Weights of a small mixture-of-experts language model, trained from scratch on English Wikipedia.
Size: width 512, vocabulary 27345.
Experts: 32 experts in each of 5 layers, 384 tanh GELU neurons an expert, 2 picks a token, a sigmoid router.
Training: 463M tokens, 7059 steps.
Below are experts of layer 2 (counted from 0) of a mixture-of-experts language model. Rows are named router (the router's row for the expert), up (a neuron's input weights, with its number) and show model dimensions 448-511. Each number is 200 + 30 x the weight over its row's rms, rounded and kept within 0 to 999.
After each expert's rows: "comes after" lists some tokens at least twice as common just before its tokens as in all text. This comes from a sample of Wikipedia text that the model never trained on. Tokens count by the router's weight.

# expert 17
router,241,199,221,179,176,172,186,208,159,153,155,183,202,191,163,180,189,240,199,274,222,212,288,178,167,203,160,211,188,237,231,146,250,227,169,233,251,221,221,203,193,202,212,173,222,241,204,192,222,228,194,162,183,205,159,243,277,283,213,197,169,216,161,204
up0,149,238,227,186,200,218,188,200,193,173,206,247,184,229,199,171,182,178,256,139,193,244,157,237,242,221,234,163,198,195,184,180,222,225,154,223,232,180,163,279,207,236,230,172,128,175,189,236,213,229,237,158,185,164,247,212,209,144,216,192,219,218,167,160
up1,165,227,183,112,214,207,213,201,209,183,180,207,210,206,179,250,261,242,247,196,265,178,184,207,242,199,200,236,211,225,172,213,157,194,184,171,214,217,207,223,160,188,184,216,227,143,146,202,223,237,199,190,166,246,136,208,251,215,245,195,165,197,223,170
up2,213,184,206,196,230,135,179,205,148,212,150,200,213,188,199,188,132,186,196,230,194,174,282,189,164,229,196,184,203,176,207,151,202,178,159,231,212,170,209,202,184,257,194,182,180,160,162,201,173,207,180,239,220,161,218,174,230,181,198,217,176,255,180,224
up3,203,221,212,211,216,189,239,211,178,202,194,159,226,187,179,184,161,198,204,215,185,217,212,218,202,243,180,173,240,259,195,213,187,267,206,195,207,218,254,191,224,193,184,189,250,164,235,192,268,192,184,221,241,205,183,212,163,182,198,196,174,214,246,151
up4,153,195,158,210,169,222,168,174,164,264,220,239,238,167,224,198,188,223,205,204,165,204,205,232,140,201,220,222,246,183,134,239,234,260,139,195,215,225,230,141,184,226,171,191,228,199,199,160,230,192,201,189,260,203,116,272,216,192,201,208,184,252,174,200
up5,231,222,202,184,186,224,211,214,232,253,167,225,174,157,208,181,171,250,154,183,168,182,206,177,224,168,172,248,224,206,181,242,175,198,189,185,248,220,188,208,192,201,172,251,238,148,186,196,210,181,192,170,231,208,202,256,197,214,220,167,164,184,216,218
up6,196,230,228,207,223,205,223,157,227,175,223,206,229,135,223,162,139,170,219,203,182,225,215,156,222,165,155,209,255,182,223,194,196,200,160,225,225,212,206,203,181,192,184,165,241,174,204,224,257,229,230,175,223,231,156,216,140,234,200,174,200,173,162,236
up7,218,231,243,212,165,220,204,220,201,188,180,307,233,205,166,215,167,255,188,224,178,208,172,211,244,158,153,154,157,191,206,217,193,210,166,240,238,190,205,216,193,233,204,198,206,235,183,178,227,205,197,163,197,152,120,237,203,207,214,181,169,190,201,216
up8,170,255,145,147,164,260,194,175,182,205,188,243,197,182,145,201,220,212,203,183,216,204,233,144,178,127,193,199,212,219,220,201,197,209,202,212,217,197,223,217,181,229,181,186,219,181,240,230,179,201,187,202,192,170,179,193,205,203,169,179,185,141,193,231
up9,220,224,143,179,213,238,203,266,182,159,196,204,231,216,212,141,194,219,184,218,265,170,251,190,222,206,129,227,227,196,215,225,238,218,196,225,206,175,160,189,235,190,185,202,180,224,207,229,242,149,214,172,238,187,195,252,210,231,155,235,179,185,225,248
up10,256,219,180,167,179,246,221,272,201,235,236,232,185,212,146,189,197,238,235,258,244,181,206,158,200,146,179,182,204,170,175,165,227,232,140,181,249,202,228,177,257,205,182,209,210,203,228,234,202,230,275,197,204,132,230,236,195,201,213,213,188,165,233,169
up11,171,259,146,159,226,240,177,192,202,249,185,217,241,202,203,251,185,219,165,209,242,212,157,241,180,224,226,208,167,204,262,186,171,222,232,220,181,174,147,226,173,224,202,176,151,222,235,240,191,129,197,164,172,194,232,171,197,180,173,175,206,189,228,285
comes after: "-", "|", " |", "\n", "==", "==="

# expert 20
router,176,192,163,157,191,219,188,288,143,226,147,204,152,215,177,208,165,233,196,197,208,196,270,220,239,165,157,156,160,183,198,199,196,202,137,196,229,224,225,264,184,152,241,233,160,224,226,254,223,152,220,158,230,206,215,205,254,198,198,172,178,220,200,172
up0,240,194,201,204,186,174,229,249,195,221,172,235,200,178,201,179,192,162,187,212,222,163,256,221,233,223,179,171,198,184,237,218,201,207,219,207,184,200,209,211,217,173,189,193,217,229,147,217,185,193,228,175,211,203,150,281,241,184,201,206,175,214,249,219
up1,168,143,229,213,155,178,207,197,263,131,182,190,153,208,195,198,210,186,152,168,163,192,213,180,173,204,157,206,212,197,186,210,193,193,229,241,235,165,190,206,160,181,220,177,259,199,257,133,220,241,238,223,188,188,193,195,194,159,222,190,173,237,246,214
up2,164,232,166,198,161,226,281,201,190,189,172,202,182,209,191,212,214,168,171,217,241,210,209,172,220,234,218,231,222,195,210,212,187,212,198,179,184,166,187,177,232,203,199,186,159,177,185,175,162,269,170,150,227,207,132,141,194,166,137,241,221,170,206,213
up3,199,247,155,210,209,262,221,186,164,217,190,275,229,179,197,216,191,206,132,210,171,167,229,217,199,182,172,160,198,222,217,132,196,227,178,232,254,214,175,210,254,206,213,169,191,171,149,195,151,166,183,177,219,217,192,254,208,204,183,180,110,213,213,236
up4,195,211,174,303,214,192,177,236,229,158,199,196,178,204,155,222,211,215,271,226,213,196,238,206,212,238,211,230,290,218,215,195,230,204,241,196,168,217,226,174,248,205,226,198,251,234,147,218,187,180,233,222,221,160,219,171,147,222,234,146,145,229,164,201
up5,173,168,196,213,260,195,220,235,179,224,228,224,185,196,206,214,241,153,226,171,190,198,222,164,232,203,165,212,213,199,219,272,193,219,175,165,183,225,166,207,220,210,232,201,336,189,217,210,202,172,211,179,169,212,202,208,225,186,225,159,174,209,208,151
up6,174,190,197,212,163,230,195,203,163,208,213,195,175,225,169,256,203,243,194,214,165,160,191,171,214,216,270,171,204,217,153,162,218,209,226,229,186,207,197,222,215,195,206,192,185,195,137,178,249,201,174,156,212,231,212,230,231,209,256,193,208,206,172,195
up7,226,207,142,168,244,232,222,221,228,256,235,229,165,196,171,223,169,110,156,241,211,191,176,211,179,169,208,179,208,203,218,232,163,208,162,218,179,252,128,183,189,206,168,199,186,210,226,225,167,198,159,183,201,219,127,210,194,180,180,153,177,173,216,226
up8,250,193,158,251,180,206,199,195,153,90,272,251,193,239,154,223,226,241,150,206,226,201,189,204,231,177,173,143,160,210,200,205,182,208,186,210,161,246,175,198,216,212,205,264,190,235,199,189,241,256,192,197,204,178,151,204,172,178,204,141,182,154,261,235
up9,190,156,203,201,176,221,207,203,211,190,196,259,218,181,210,192,224,190,169,177,178,174,202,262,148,228,194,145,184,218,188,207,201,204,191,199,228,219,195,217,182,166,179,152,236,183,202,196,214,181,152,239,224,205,161,212,128,224,220,185,128,240,188,266
up10,209,194,193,208,169,243,218,165,234,236,313,182,162,206,193,227,166,218,247,189,218,233,232,185,190,206,173,224,223,180,162,206,232,218,232,187,247,195,175,241,146,130,158,164,223,206,201,169,226,198,199,185,209,208,180,168,206,197,176,205,172,216,207,223
up11,238,216,170,161,190,255,195,236,137,232,137,216,251,201,220,176,190,197,218,213,196,199,144,212,216,193,179,184,168,195,162,152,245,224,204,177,239,209,228,159,178,167,213,197,206,216,203,218,199,209,226,154,206,241,270,200,199,255,179,147,212,266,179,213
comes after: " ", " 0", " |", " 1", " 2", " —"

# expert 22
router,231,202,164,198,162,217,240,274,186,183,233,236,191,245,188,205,196,201,157,215,193,174,156,203,198,197,192,183,189,250,193,179,196,251,192,179,186,217,181,277,146,209,223,213,194,245,193,228,196,246,192,181,250,140,159,180,231,198,237,162,154,207,231,171
up0,167,231,207,201,250,229,261,164,171,218,205,220,169,155,196,164,210,154,206,212,210,204,203,198,143,161,203,183,218,205,174,192,244,269,274,175,199,252,195,178,258,218,197,204,207,181,253,238,184,209,216,206,206,120,212,213,201,216,188,227,250,184,229,193
up1,268,232,131,213,226,186,209,233,128,133,201,232,178,216,224,163,192,239,228,215,242,229,135,216,247,160,198,198,167,250,223,218,234,228,234,247,171,206,215,170,188,235,206,163,214,219,172,253,162,200,207,179,218,215,189,152,200,169,189,203,178,221,247,197
up2,148,157,225,138,183,246,188,140,206,199,233,186,226,218,175,173,202,198,181,252,192,163,232,230,252,199,131,211,187,253,172,249,219,251,183,209,169,173,179,215,220,172,198,198,201,189,175,185,177,162,215,194,214,170,204,230,217,188,195,175,177,162,187,159
up3,196,161,164,164,205,181,212,246,173,195,204,178,175,187,235,209,169,219,235,177,226,200,161,208,228,175,126,209,280,192,208,264,182,214,175,235,249,200,233,190,190,184,192,182,206,170,200,202,287,231,217,157,211,200,257,192,183,236,162,236,186,202,220,203
up4,248,211,243,191,210,179,168,206,210,162,193,195,185,186,95,196,168,245,220,187,158,181,237,231,151,184,203,205,185,150,172,181,221,214,184,256,230,210,256,233,174,233,197,229,204,216,200,140,241,216,220,196,167,201,157,236,216,196,217,213,193,221,222,196
up5,196,210,207,230,210,222,215,221,186,206,161,253,216,161,187,153,183,207,144,240,233,168,201,186,149,212,221,188,220,215,177,178,207,151,204,259,190,246,251,219,189,175,216,197,134,230,207,241,178,124,191,174,223,225,217,232,216,198,192,220,196,245,177,205
up6,166,217,223,200,249,210,212,166,198,221,185,184,190,225,206,249,189,228,233,239,204,225,201,214,189,192,197,126,219,222,185,163,197,158,210,197,204,178,178,225,129,184,229,218,211,184,227,259,198,166,232,213,202,216,221,258,183,163,204,226,178,204,218,194
up7,197,236,191,111,230,219,234,244,195,258,188,195,217,161,236,197,201,183,162,215,244,205,189,212,252,173,168,241,246,188,202,191,139,221,227,220,203,169,206,169,150,201,201,193,177,195,214,200,212,216,160,192,187,221,228,203,180,223,200,192,210,180,194,156
up8,194,169,206,196,220,200,217,185,189,173,170,246,221,243,199,175,181,221,171,205,175,208,231,166,173,166,242,197,174,205,229,215,234,211,203,201,184,164,217,205,187,175,245,162,165,211,163,179,191,154,144,212,218,186,231,194,137,178,190,213,193,207,229,216
up9,242,166,174,223,183,180,175,214,204,176,218,251,207,143,154,194,175,154,192,160,206,223,178,198,315,249,231,215,240,164,225,188,241,245,195,224,203,182,196,200,206,263,197,214,225,206,104,254,204,238,186,204,213,244,142,204,180,199,259,170,202,221,183,231
up10,168,230,170,209,210,199,165,191,194,196,208,194,146,208,154,182,203,281,189,192,179,197,206,214,243,165,192,255,217,207,202,197,217,192,229,247,188,226,188,205,171,192,235,244,209,195,186,223,207,173,227,216,198,213,194,249,212,175,239,250,204,193,161,194
up11,146,184,234,238,199,192,232,184,164,238,182,204,214,241,180,199,239,188,209,208,219,203,211,211,179,240,175,172,218,249,219,209,163,234,227,225,210,242,209,221,210,186,211,215,154,195,247,204,239,228,203,187,177,165,235,221,225,199,219,231,201,213,243,237
comes after: "\n", " |", " =", "|", " al", " Mc"

# expert 13
router,216,207,176,152,190,203,207,211,195,211,211,176,185,188,224,179,175,205,193,227,181,208,188,189,172,199,182,220,205,271,199,183,192,198,175,234,181,234,187,234,184,150,180,182,257,169,200,192,212,154,185,213,159,243,198,214,155,202,215,215,170,214,236,211
up0,183,215,177,205,198,202,233,191,227,193,185,146,188,234,212,210,233,228,204,182,169,222,210,231,197,195,249,201,152,190,299,170,214,236,182,207,178,234,207,215,208,241,218,176,224,128,198,219,171,129,195,199,176,210,201,225,213,216,143,228,192,209,210,241
up1,188,229,240,158,189,198,281,203,180,202,158,262,190,126,201,176,225,218,135,217,260,251,176,252,197,264,220,213,232,176,148,261,212,209,197,215,230,185,155,198,176,180,234,188,176,201,192,190,196,180,203,165,170,134,196,199,179,184,232,185,199,202,178,202
up2,159,192,259,219,175,139,247,210,216,191,215,166,175,219,204,182,224,265,208,227,177,212,193,178,225,191,162,190,219,267,174,227,248,142,181,225,208,225,152,200,201,132,187,209,205,183,201,239,163,243,199,159,224,190,210,229,217,179,191,211,265,177,235,126
up3,185,240,209,216,149,210,185,176,168,188,217,204,175,177,194,191,211,188,197,179,159,209,230,220,244,160,147,192,179,219,174,246,215,210,179,265,223,175,194,206,239,180,184,221,167,223,147,146,243,250,205,183,186,187,170,182,232,171,235,161,207,195,220,229
up4,202,189,221,245,203,206,223,156,189,168,167,221,209,171,194,182,204,225,182,198,203,195,213,220,248,157,196,196,204,196,164,182,167,258,199,199,183,245,193,236,196,242,282,195,207,188,174,214,180,191,204,246,228,201,167,163,135,160,210,208,200,253,196,255
up5,217,127,204,190,229,199,232,169,146,205,210,162,222,226,206,159,214,184,185,188,213,168,251,223,226,175,167,209,229,249,157,215,223,209,231,195,191,201,253,227,187,183,233,216,174,217,199,206,256,182,204,204,160,208,205,229,163,238,240,175,143,255,219,190
up6,196,195,243,149,138,200,297,236,199,223,133,182,257,163,235,176,173,224,190,221,162,206,165,228,195,269,200,219,191,229,211,173,133,226,202,295,163,194,229,214,211,200,271,199,205,167,214,245,214,221,192,217,189,164,197,171,173,225,195,190,187,204,241,188
up7,227,214,207,143,201,226,187,199,200,186,164,160,162,181,237,202,217,214,170,216,179,150,215,190,174,144,235,200,229,151,175,162,218,196,211,198,193,176,180,199,241,162,218,182,159,199,173,190,230,148,149,248,189,247,224,220,108,206,198,185,188,181,216,211
up8,158,163,209,176,223,150,218,228,226,270,182,135,214,220,260,199,178,179,184,158,146,162,221,204,218,200,196,206,208,196,201,186,192,127,190,178,154,228,168,206,242,150,254,164,210,220,217,244,225,191,217,247,248,157,196,210,153,111,114,226,155,206,205,193
up9,220,202,196,217,251,202,199,184,163,181,198,219,277,224,178,136,160,199,181,200,228,201,159,203,196,206,159,187,198,203,211,276,132,182,164,202,160,203,200,191,199,228,166,238,187,264,226,223,201,155,171,182,175,200,205,204,285,248,197,182,150,193,158,209
up10,192,232,204,226,269,224,218,216,214,175,200,146,213,188,172,178,214,166,239,208,230,184,218,210,166,212,198,142,223,192,151,224,234,183,184,186,231,184,147,197,192,185,210,215,208,205,170,184,208,225,218,201,207,208,179,214,143,178,236,259,251,233,167,177
up11,194,237,190,205,198,136,181,191,207,184,271,183,207,131,215,142,218,159,221,187,205,179,207,216,174,217,175,186,228,205,186,205,184,243,197,245,235,213,199,244,196,183,179,229,200,204,218,227,216,192,177,229,236,204,174,200,197,239,166,240,147,192,173,256
comes after: " in", " the", " United", " New", " on", " May"

# expert 2
router,248,210,174,173,148,199,208,236,200,202,158,200,206,222,149,185,240,169,195,196,213,198,234,188,231,171,189,151,213,207,252,150,206,195,192,230,193,278,178,243,220,157,245,210,167,199,168,207,203,140,209,146,208,120,181,222,215,221,217,172,183,196,234,191
up0,186,220,202,218,176,252,225,213,216,230,215,174,156,259,233,261,202,216,180,230,159,180,198,197,249,236,205,206,204,169,237,241,229,183,177,218,203,218,203,257,195,149,175,243,179,215,173,243,185,163,182,119,201,187,234,212,116,156,202,236,187,215,217,200
up1,208,177,211,173,202,264,203,217,208,217,140,179,197,247,240,155,260,175,160,185,201,176,242,178,208,119,255,162,255,159,188,227,170,220,175,190,245,225,185,224,197,184,198,177,217,258,199,212,209,197,210,215,189,242,218,253,164,194,190,161,164,178,190,181
up2,246,218,179,223,205,176,229,219,167,182,204,187,263,189,206,193,217,224,158,175,212,233,150,188,248,181,209,186,224,215,198,160,211,185,155,221,197,208,238,197,152,180,228,151,206,191,269,184,218,233,180,196,232,213,181,191,225,208,175,272,188,261,159,185
up3,202,179,163,190,193,250,209,250,226,223,187,176,175,230,158,170,146,211,220,222,231,229,262,174,193,185,268,190,191,174,211,179,236,168,204,225,182,220,211,258,205,232,158,236,179,167,154,226,222,238,204,199,213,194,153,170,215,211,266,217,200,174,235,196
up4,245,172,222,167,187,205,191,245,185,199,102,194,232,145,146,226,147,198,149,233,234,244,168,149,168,210,244,166,240,168,242,226,183,217,168,228,201,122,227,213,219,174,202,236,244,211,235,212,244,217,157,184,211,212,162,179,189,171,208,220,171,237,190,223
up5,192,269,201,204,203,193,217,200,205,165,204,219,152,155,159,193,193,263,144,208,213,242,251,199,174,209,177,265,276,248,181,232,208,216,161,156,212,245,217,162,223,221,167,198,210,158,183,236,242,222,221,182,224,198,176,233,196,178,174,227,229,212,194,203
up6,212,223,224,167,224,186,221,202,199,184,214,224,235,200,189,217,166,194,139,197,145,190,193,173,240,186,208,198,204,272,175,251,207,179,224,202,231,193,174,166,182,169,210,180,198,191,205,178,191,156,207,182,167,230,203,172,212,202,195,147,184,188,160,204
up7,213,261,174,232,192,184,156,215,166,201,254,190,222,215,184,244,181,219,231,256,142,211,226,196,190,200,225,202,127,170,212,212,165,208,213,189,216,246,240,191,204,183,171,181,212,118,193,217,229,239,130,138,160,160,179,230,238,226,202,198,206,199,219,236
up8,214,230,174,157,220,210,191,223,198,197,208,183,199,176,205,226,216,280,186,221,203,192,178,239,218,244,191,183,233,217,173,175,259,197,152,213,228,203,198,157,194,190,224,223,184,269,215,185,180,194,182,258,205,209,136,216,188,201,203,172,200,212,191,227
up9,151,166,206,220,190,223,204,168,210,177,192,186,183,213,194,259,244,181,150,245,230,181,170,190,179,161,229,181,246,210,206,227,236,156,195,140,244,201,170,223,249,216,224,250,198,202,224,241,160,162,182,190,254,231,196,183,223,205,238,168,195,231,237,249
up10,219,219,219,253,203,259,225,198,217,200,257,196,198,259,173,214,230,241,187,161,140,196,240,180,175,216,189,159,223,158,207,177,205,223,203,238,205,185,225,207,180,200,200,242,231,225,235,194,173,199,194,150,188,228,150,185,178,200,167,186,128,199,228,177
up11,266,191,213,179,192,223,215,193,248,144,166,255,162,180,218,199,191,206,209,185,198,203,183,162,165,219,200,199,264,199,280,162,197,152,184,199,161,191,202,222,225,222,204,156,169,220,225,205,226,178,170,187,229,212,209,240,209,158,182,197,158,185,210,172
comes after: " the", " of", "-", " in", " The", ":"

# expert 5
router,228,233,160,196,194,170,216,193,158,159,223,208,167,215,181,183,207,193,183,236,189,189,201,235,187,204,161,209,225,220,147,197,139,187,160,268,255,225,217,221,184,226,205,197,237,213,190,213,221,172,187,181,255,172,251,232,200,226,196,217,158,201,235,214
up0,219,191,148,206,160,264,211,197,234,212,160,201,190,145,222,219,179,129,217,135,215,201,207,182,224,169,153,192,161,186,227,187,219,165,162,187,228,143,191,230,232,230,184,192,228,202,181,174,188,192,226,234,151,201,182,164,169,247,199,197,186,217,235,160
up1,237,160,228,211,208,214,237,209,172,203,167,218,202,218,236,218,198,172,187,224,221,180,230,157,226,138,199,191,196,187,180,224,181,230,198,266,230,253,171,207,234,208,173,143,218,209,232,234,194,190,270,241,176,226,191,220,222,179,209,214,200,204,194,124
up2,198,157,190,173,195,241,179,227,246,233,200,187,218,249,249,179,229,260,172,193,186,187,227,152,165,235,192,198,243,205,271,153,151,234,245,165,233,215,257,167,230,193,196,239,188,215,193,234,193,203,235,197,224,160,175,214,224,182,207,188,195,202,216,257
up3,255,195,196,218,194,144,186,224,255,185,190,196,239,154,167,275,168,141,201,239,188,262,216,209,191,163,142,189,206,222,204,268,247,160,156,232,242,234,196,167,218,175,185,184,198,222,227,113,136,224,227,178,195,174,227,200,170,185,212,208,167,197,221,234
up4,204,182,161,229,194,202,201,216,167,162,193,187,152,229,146,215,235,202,172,257,216,213,163,189,197,215,219,187,221,229,215,176,184,274,204,230,235,203,187,219,197,234,152,267,182,171,178,180,224,277,143,254,148,145,197,217,219,216,199,197,177,186,206,197
up5,196,234,217,219,175,143,188,202,152,179,221,244,209,215,128,161,179,184,202,214,226,218,221,209,248,164,221,223,184,238,172,248,196,238,173,250,173,195,188,194,215,195,245,218,215,209,202,210,195,232,223,258,138,201,240,208,270,198,225,196,132,204,226,148
up6,173,229,186,251,204,211,218,199,261,197,167,138,201,219,216,163,180,235,188,195,213,210,189,183,166,226,195,174,188,258,198,185,222,196,159,252,179,201,254,230,231,150,235,214,221,203,185,227,184,202,219,222,202,156,169,194,204,222,193,215,176,245,195,194
up7,149,233,152,190,244,182,221,195,192,229,224,129,181,214,156,209,239,199,165,181,225,172,188,209,213,219,171,201,263,169,168,167,186,183,185,184,186,210,202,173,186,189,243,211,206,212,155,190,233,168,186,196,210,261,182,213,197,182,215,180,266,195,192,166
up8,203,185,168,173,202,256,186,231,231,196,155,189,226,168,229,199,169,163,185,205,155,202,190,188,212,164,184,200,185,205,225,247,165,240,181,207,187,151,229,161,194,239,190,205,213,256,197,192,197,192,244,182,178,154,196,212,192,194,225,218,211,203,167,151
up9,189,174,151,193,283,159,217,176,244,212,193,267,204,235,219,203,195,202,272,189,185,206,181,185,234,216,187,235,193,173,199,177,179,141,229,259,170,215,234,203,192,172,226,216,137,213,166,223,243,190,173,182,212,198,215,203,214,163,188,141,155,172,229,203
up10,207,270,156,171,239,227,248,192,183,212,182,196,207,205,152,222,147,214,189,184,226,179,198,237,186,162,153,175,158,223,134,210,217,245,201,162,172,217,247,169,206,198,220,285,181,229,137,236,207,166,156,213,202,210,219,174,173,211,176,180,199,207,215,171
up11,173,228,191,188,202,205,210,214,185,190,192,183,190,182,149,241,185,222,149,235,193,195,209,181,168,240,216,198,182,214,200,213,246,181,218,208,226,198,211,262,205,229,240,230,236,149,186,188,256,261,162,187,171,217,169,184,161,203,217,205,183,202,212,172
comes after: " is", " as", " of", " in", " with", " for"

# expert 10
router,229,212,205,151,181,208,207,248,168,193,187,238,247,192,206,213,146,197,200,212,222,190,209,223,166,239,171,207,260,194,269,221,226,158,180,213,216,237,211,265,181,201,224,197,182,228,263,259,233,226,178,166,152,177,174,203,153,177,223,246,149,230,252,200
up0,232,284,174,143,234,169,213,219,182,228,217,212,214,229,205,266,236,208,173,237,195,211,205,183,164,164,200,154,169,249,175,237,220,239,182,250,198,221,215,186,217,165,160,233,195,193,209,250,239,138,136,192,130,220,204,196,206,214,279,184,198,213,209,189
up1,240,192,167,152,200,225,204,217,175,208,212,212,205,190,198,209,190,185,181,204,226,243,197,225,209,191,206,199,218,216,178,234,137,252,219,221,168,175,185,221,195,186,216,202,200,230,230,271,233,175,187,190,252,151,151,237,215,172,194,225,200,199,171,258
up2,163,214,221,169,211,231,112,217,205,164,203,164,227,223,188,204,219,239,234,201,198,226,230,132,209,153,235,174,197,190,204,211,174,153,186,229,153,204,207,186,168,171,203,204,180,166,161,215,238,177,219,200,211,200,198,202,142,179,198,219,218,220,206,170
up3,173,229,193,215,190,161,183,164,189,239,169,221,211,167,184,214,210,223,173,183,262,218,204,182,187,235,165,204,142,169,231,247,204,185,197,201,158,178,253,216,265,116,233,236,181,284,195,178,241,153,242,167,255,205,178,209,212,239,196,169,194,168,207,150
up4,178,171,172,220,252,202,178,202,147,209,154,222,190,203,238,187,124,193,151,224,232,229,200,184,223,201,186,245,176,185,209,246,211,207,157,212,234,234,174,196,187,173,196,166,163,243,195,227,177,226,191,181,223,236,220,181,243,227,183,224,183,160,248,178
up5,231,206,242,203,193,217,245,200,185,187,208,194,199,212,212,196,188,191,143,197,138,221,201,175,226,212,206,211,206,221,233,244,198,257,184,175,129,211,111,261,172,169,187,238,214,215,210,225,257,226,230,231,211,202,192,220,189,182,205,173,195,219,226,198
up6,245,214,216,191,196,212,192,206,215,215,168,214,200,203,199,169,230,189,174,183,205,202,215,202,233,203,209,230,221,175,205,186,230,239,163,202,264,168,177,181,173,212,184,223,181,179,203,183,204,191,205,207,204,222,157,191,130,223,160,149,195,159,242,248
up7,191,212,149,205,188,256,171,223,187,229,222,257,203,213,229,200,231,213,208,281,201,203,201,196,216,185,191,202,224,181,204,173,175,221,200,193,200,160,166,160,169,182,241,258,238,220,173,181,194,166,160,228,128,266,183,204,208,179,232,160,176,193,148,203
up8,148,224,197,253,179,221,200,225,204,244,222,195,224,211,190,207,233,238,209,160,263,186,205,155,199,214,192,210,151,231,203,227,205,166,203,208,206,204,108,168,170,226,220,192,195,246,181,220,212,194,221,213,176,235,163,234,182,204,224,181,169,240,209,130
up9,219,199,231,209,211,199,196,199,246,222,191,225,211,208,253,119,248,175,148,161,198,169,259,176,162,178,168,228,196,167,239,223,180,180,186,196,191,242,212,257,201,226,203,198,220,218,225,153,199,201,221,218,171,172,161,259,197,205,244,164,205,211,222,238
up10,211,179,157,186,176,228,186,215,195,173,172,202,203,174,253,241,202,190,229,211,262,236,208,232,224,179,175,252,194,224,241,258,220,192,205,199,165,248,198,151,194,197,207,248,248,184,147,166,230,138,191,205,259,191,197,203,215,216,239,220,218,233,226,166
up11,157,241,194,173,196,243,220,268,143,222,205,194,204,167,171,184,161,213,147,190,165,195,200,210,308,209,186,243,234,225,184,190,251,173,222,223,201,240,153,219,193,205,270,166,187,219,230,218,170,189,253,196,235,139,140,172,202,217,197,229,172,212,202,241
comes after: " the", " a", " The", "The", "'s", " his"

# expert 24
router,274,208,141,215,190,209,162,232,165,240,188,193,194,180,167,192,180,207,197,214,189,211,186,198,216,145,175,128,194,213,262,171,175,171,199,199,221,212,162,231,227,161,231,203,203,181,252,214,199,181,214,169,239,215,192,208,219,204,200,193,162,253,228,245
up0,173,166,217,251,182,173,198,250,174,216,172,180,226,163,186,150,248,195,206,220,185,188,215,219,178,266,171,188,239,285,220,166,181,245,163,197,206,247,201,229,241,216,176,200,216,155,179,217,229,183,157,202,170,195,173,191,155,238,217,202,230,213,217,165
up1,170,261,185,153,172,175,197,189,249,220,195,175,212,237,199,208,196,195,219,180,211,197,131,221,209,251,147,193,149,177,213,222,203,186,192,189,218,221,167,216,205,163,170,155,187,150,222,235,205,176,178,232,199,229,184,172,166,221,191,177,177,195,207,236
up2,173,221,178,223,183,246,172,211,174,165,246,252,219,216,159,190,189,228,191,218,201,201,180,168,234,219,203,197,214,215,157,223,213,198,202,213,209,221,180,231,221,224,219,170,166,225,223,151,246,251,193,193,268,125,183,234,200,216,242,190,173,214,196,247
up3,186,223,230,162,196,167,213,162,115,223,222,210,242,237,228,234,163,239,221,194,181,150,186,183,221,135,219,219,168,232,213,221,208,207,171,191,197,169,205,233,203,159,209,171,164,197,221,135,166,226,143,214,195,203,212,193,175,197,243,179,244,272,153,205
up4,170,187,199,180,172,242,217,233,183,204,202,210,228,205,207,211,240,187,208,248,181,221,189,222,206,225,252,151,201,225,185,177,203,168,198,194,243,252,214,152,175,182,229,172,235,177,177,150,242,217,139,174,179,226,125,192,208,214,245,173,179,194,254,215
up5,153,150,172,232,249,208,162,163,138,165,250,161,212,152,199,176,224,201,163,244,197,193,189,268,211,171,155,188,269,344,203,218,204,250,232,193,202,191,194,213,194,190,232,194,201,191,97,193,275,207,189,208,228,230,168,177,143,182,257,183,211,222,247,218
up6,169,230,140,160,215,178,200,197,215,202,153,140,201,190,205,165,245,214,220,196,169,200,209,184,274,209,192,195,157,207,143,179,182,223,197,215,195,171,176,225,203,184,217,149,198,202,190,242,217,174,223,199,244,191,153,156,262,248,190,195,169,184,227,223
up7,200,194,243,201,203,237,168,184,178,164,214,269,166,213,174,218,232,256,219,273,171,166,176,116,240,218,162,160,195,209,206,249,167,214,224,200,206,212,212,183,191,236,228,227,159,219,210,165,205,230,196,188,200,162,163,191,225,200,214,167,165,251,240,187
up8,225,218,201,205,209,245,171,246,203,231,121,180,248,201,228,256,172,195,161,158,245,177,201,283,240,225,184,172,204,179,160,137,162,203,249,209,218,232,251,197,184,189,201,209,178,190,151,230,218,199,188,195,173,204,216,234,184,241,167,217,199,203,194,193
up9,190,222,158,185,224,242,200,220,199,188,195,178,174,175,223,233,201,212,194,197,221,149,202,198,232,135,174,191,183,222,230,176,197,192,185,191,211,223,199,178,180,164,195,231,170,196,225,180,191,204,172,214,188,137,225,238,151,227,191,194,225,224,232,214
up10,193,210,215,189,252,182,227,230,247,185,166,253,222,174,213,226,218,196,188,271,215,213,212,184,171,233,237,216,175,214,173,177,187,186,213,191,239,186,237,172,243,178,214,210,246,190,209,183,188,221,223,206,222,224,211,238,239,160,227,218,230,170,200,178
up11,166,228,144,167,208,185,235,223,167,169,242,154,220,200,189,206,179,193,267,203,195,203,215,219,189,211,190,129,170,215,158,187,192,222,209,175,190,209,195,207,201,179,178,235,123,172,175,256,148,216,215,193,214,218,206,221,262,225,135,194,217,261,209,223
comes after: "\n", " |", ".", " ==", "===", "=="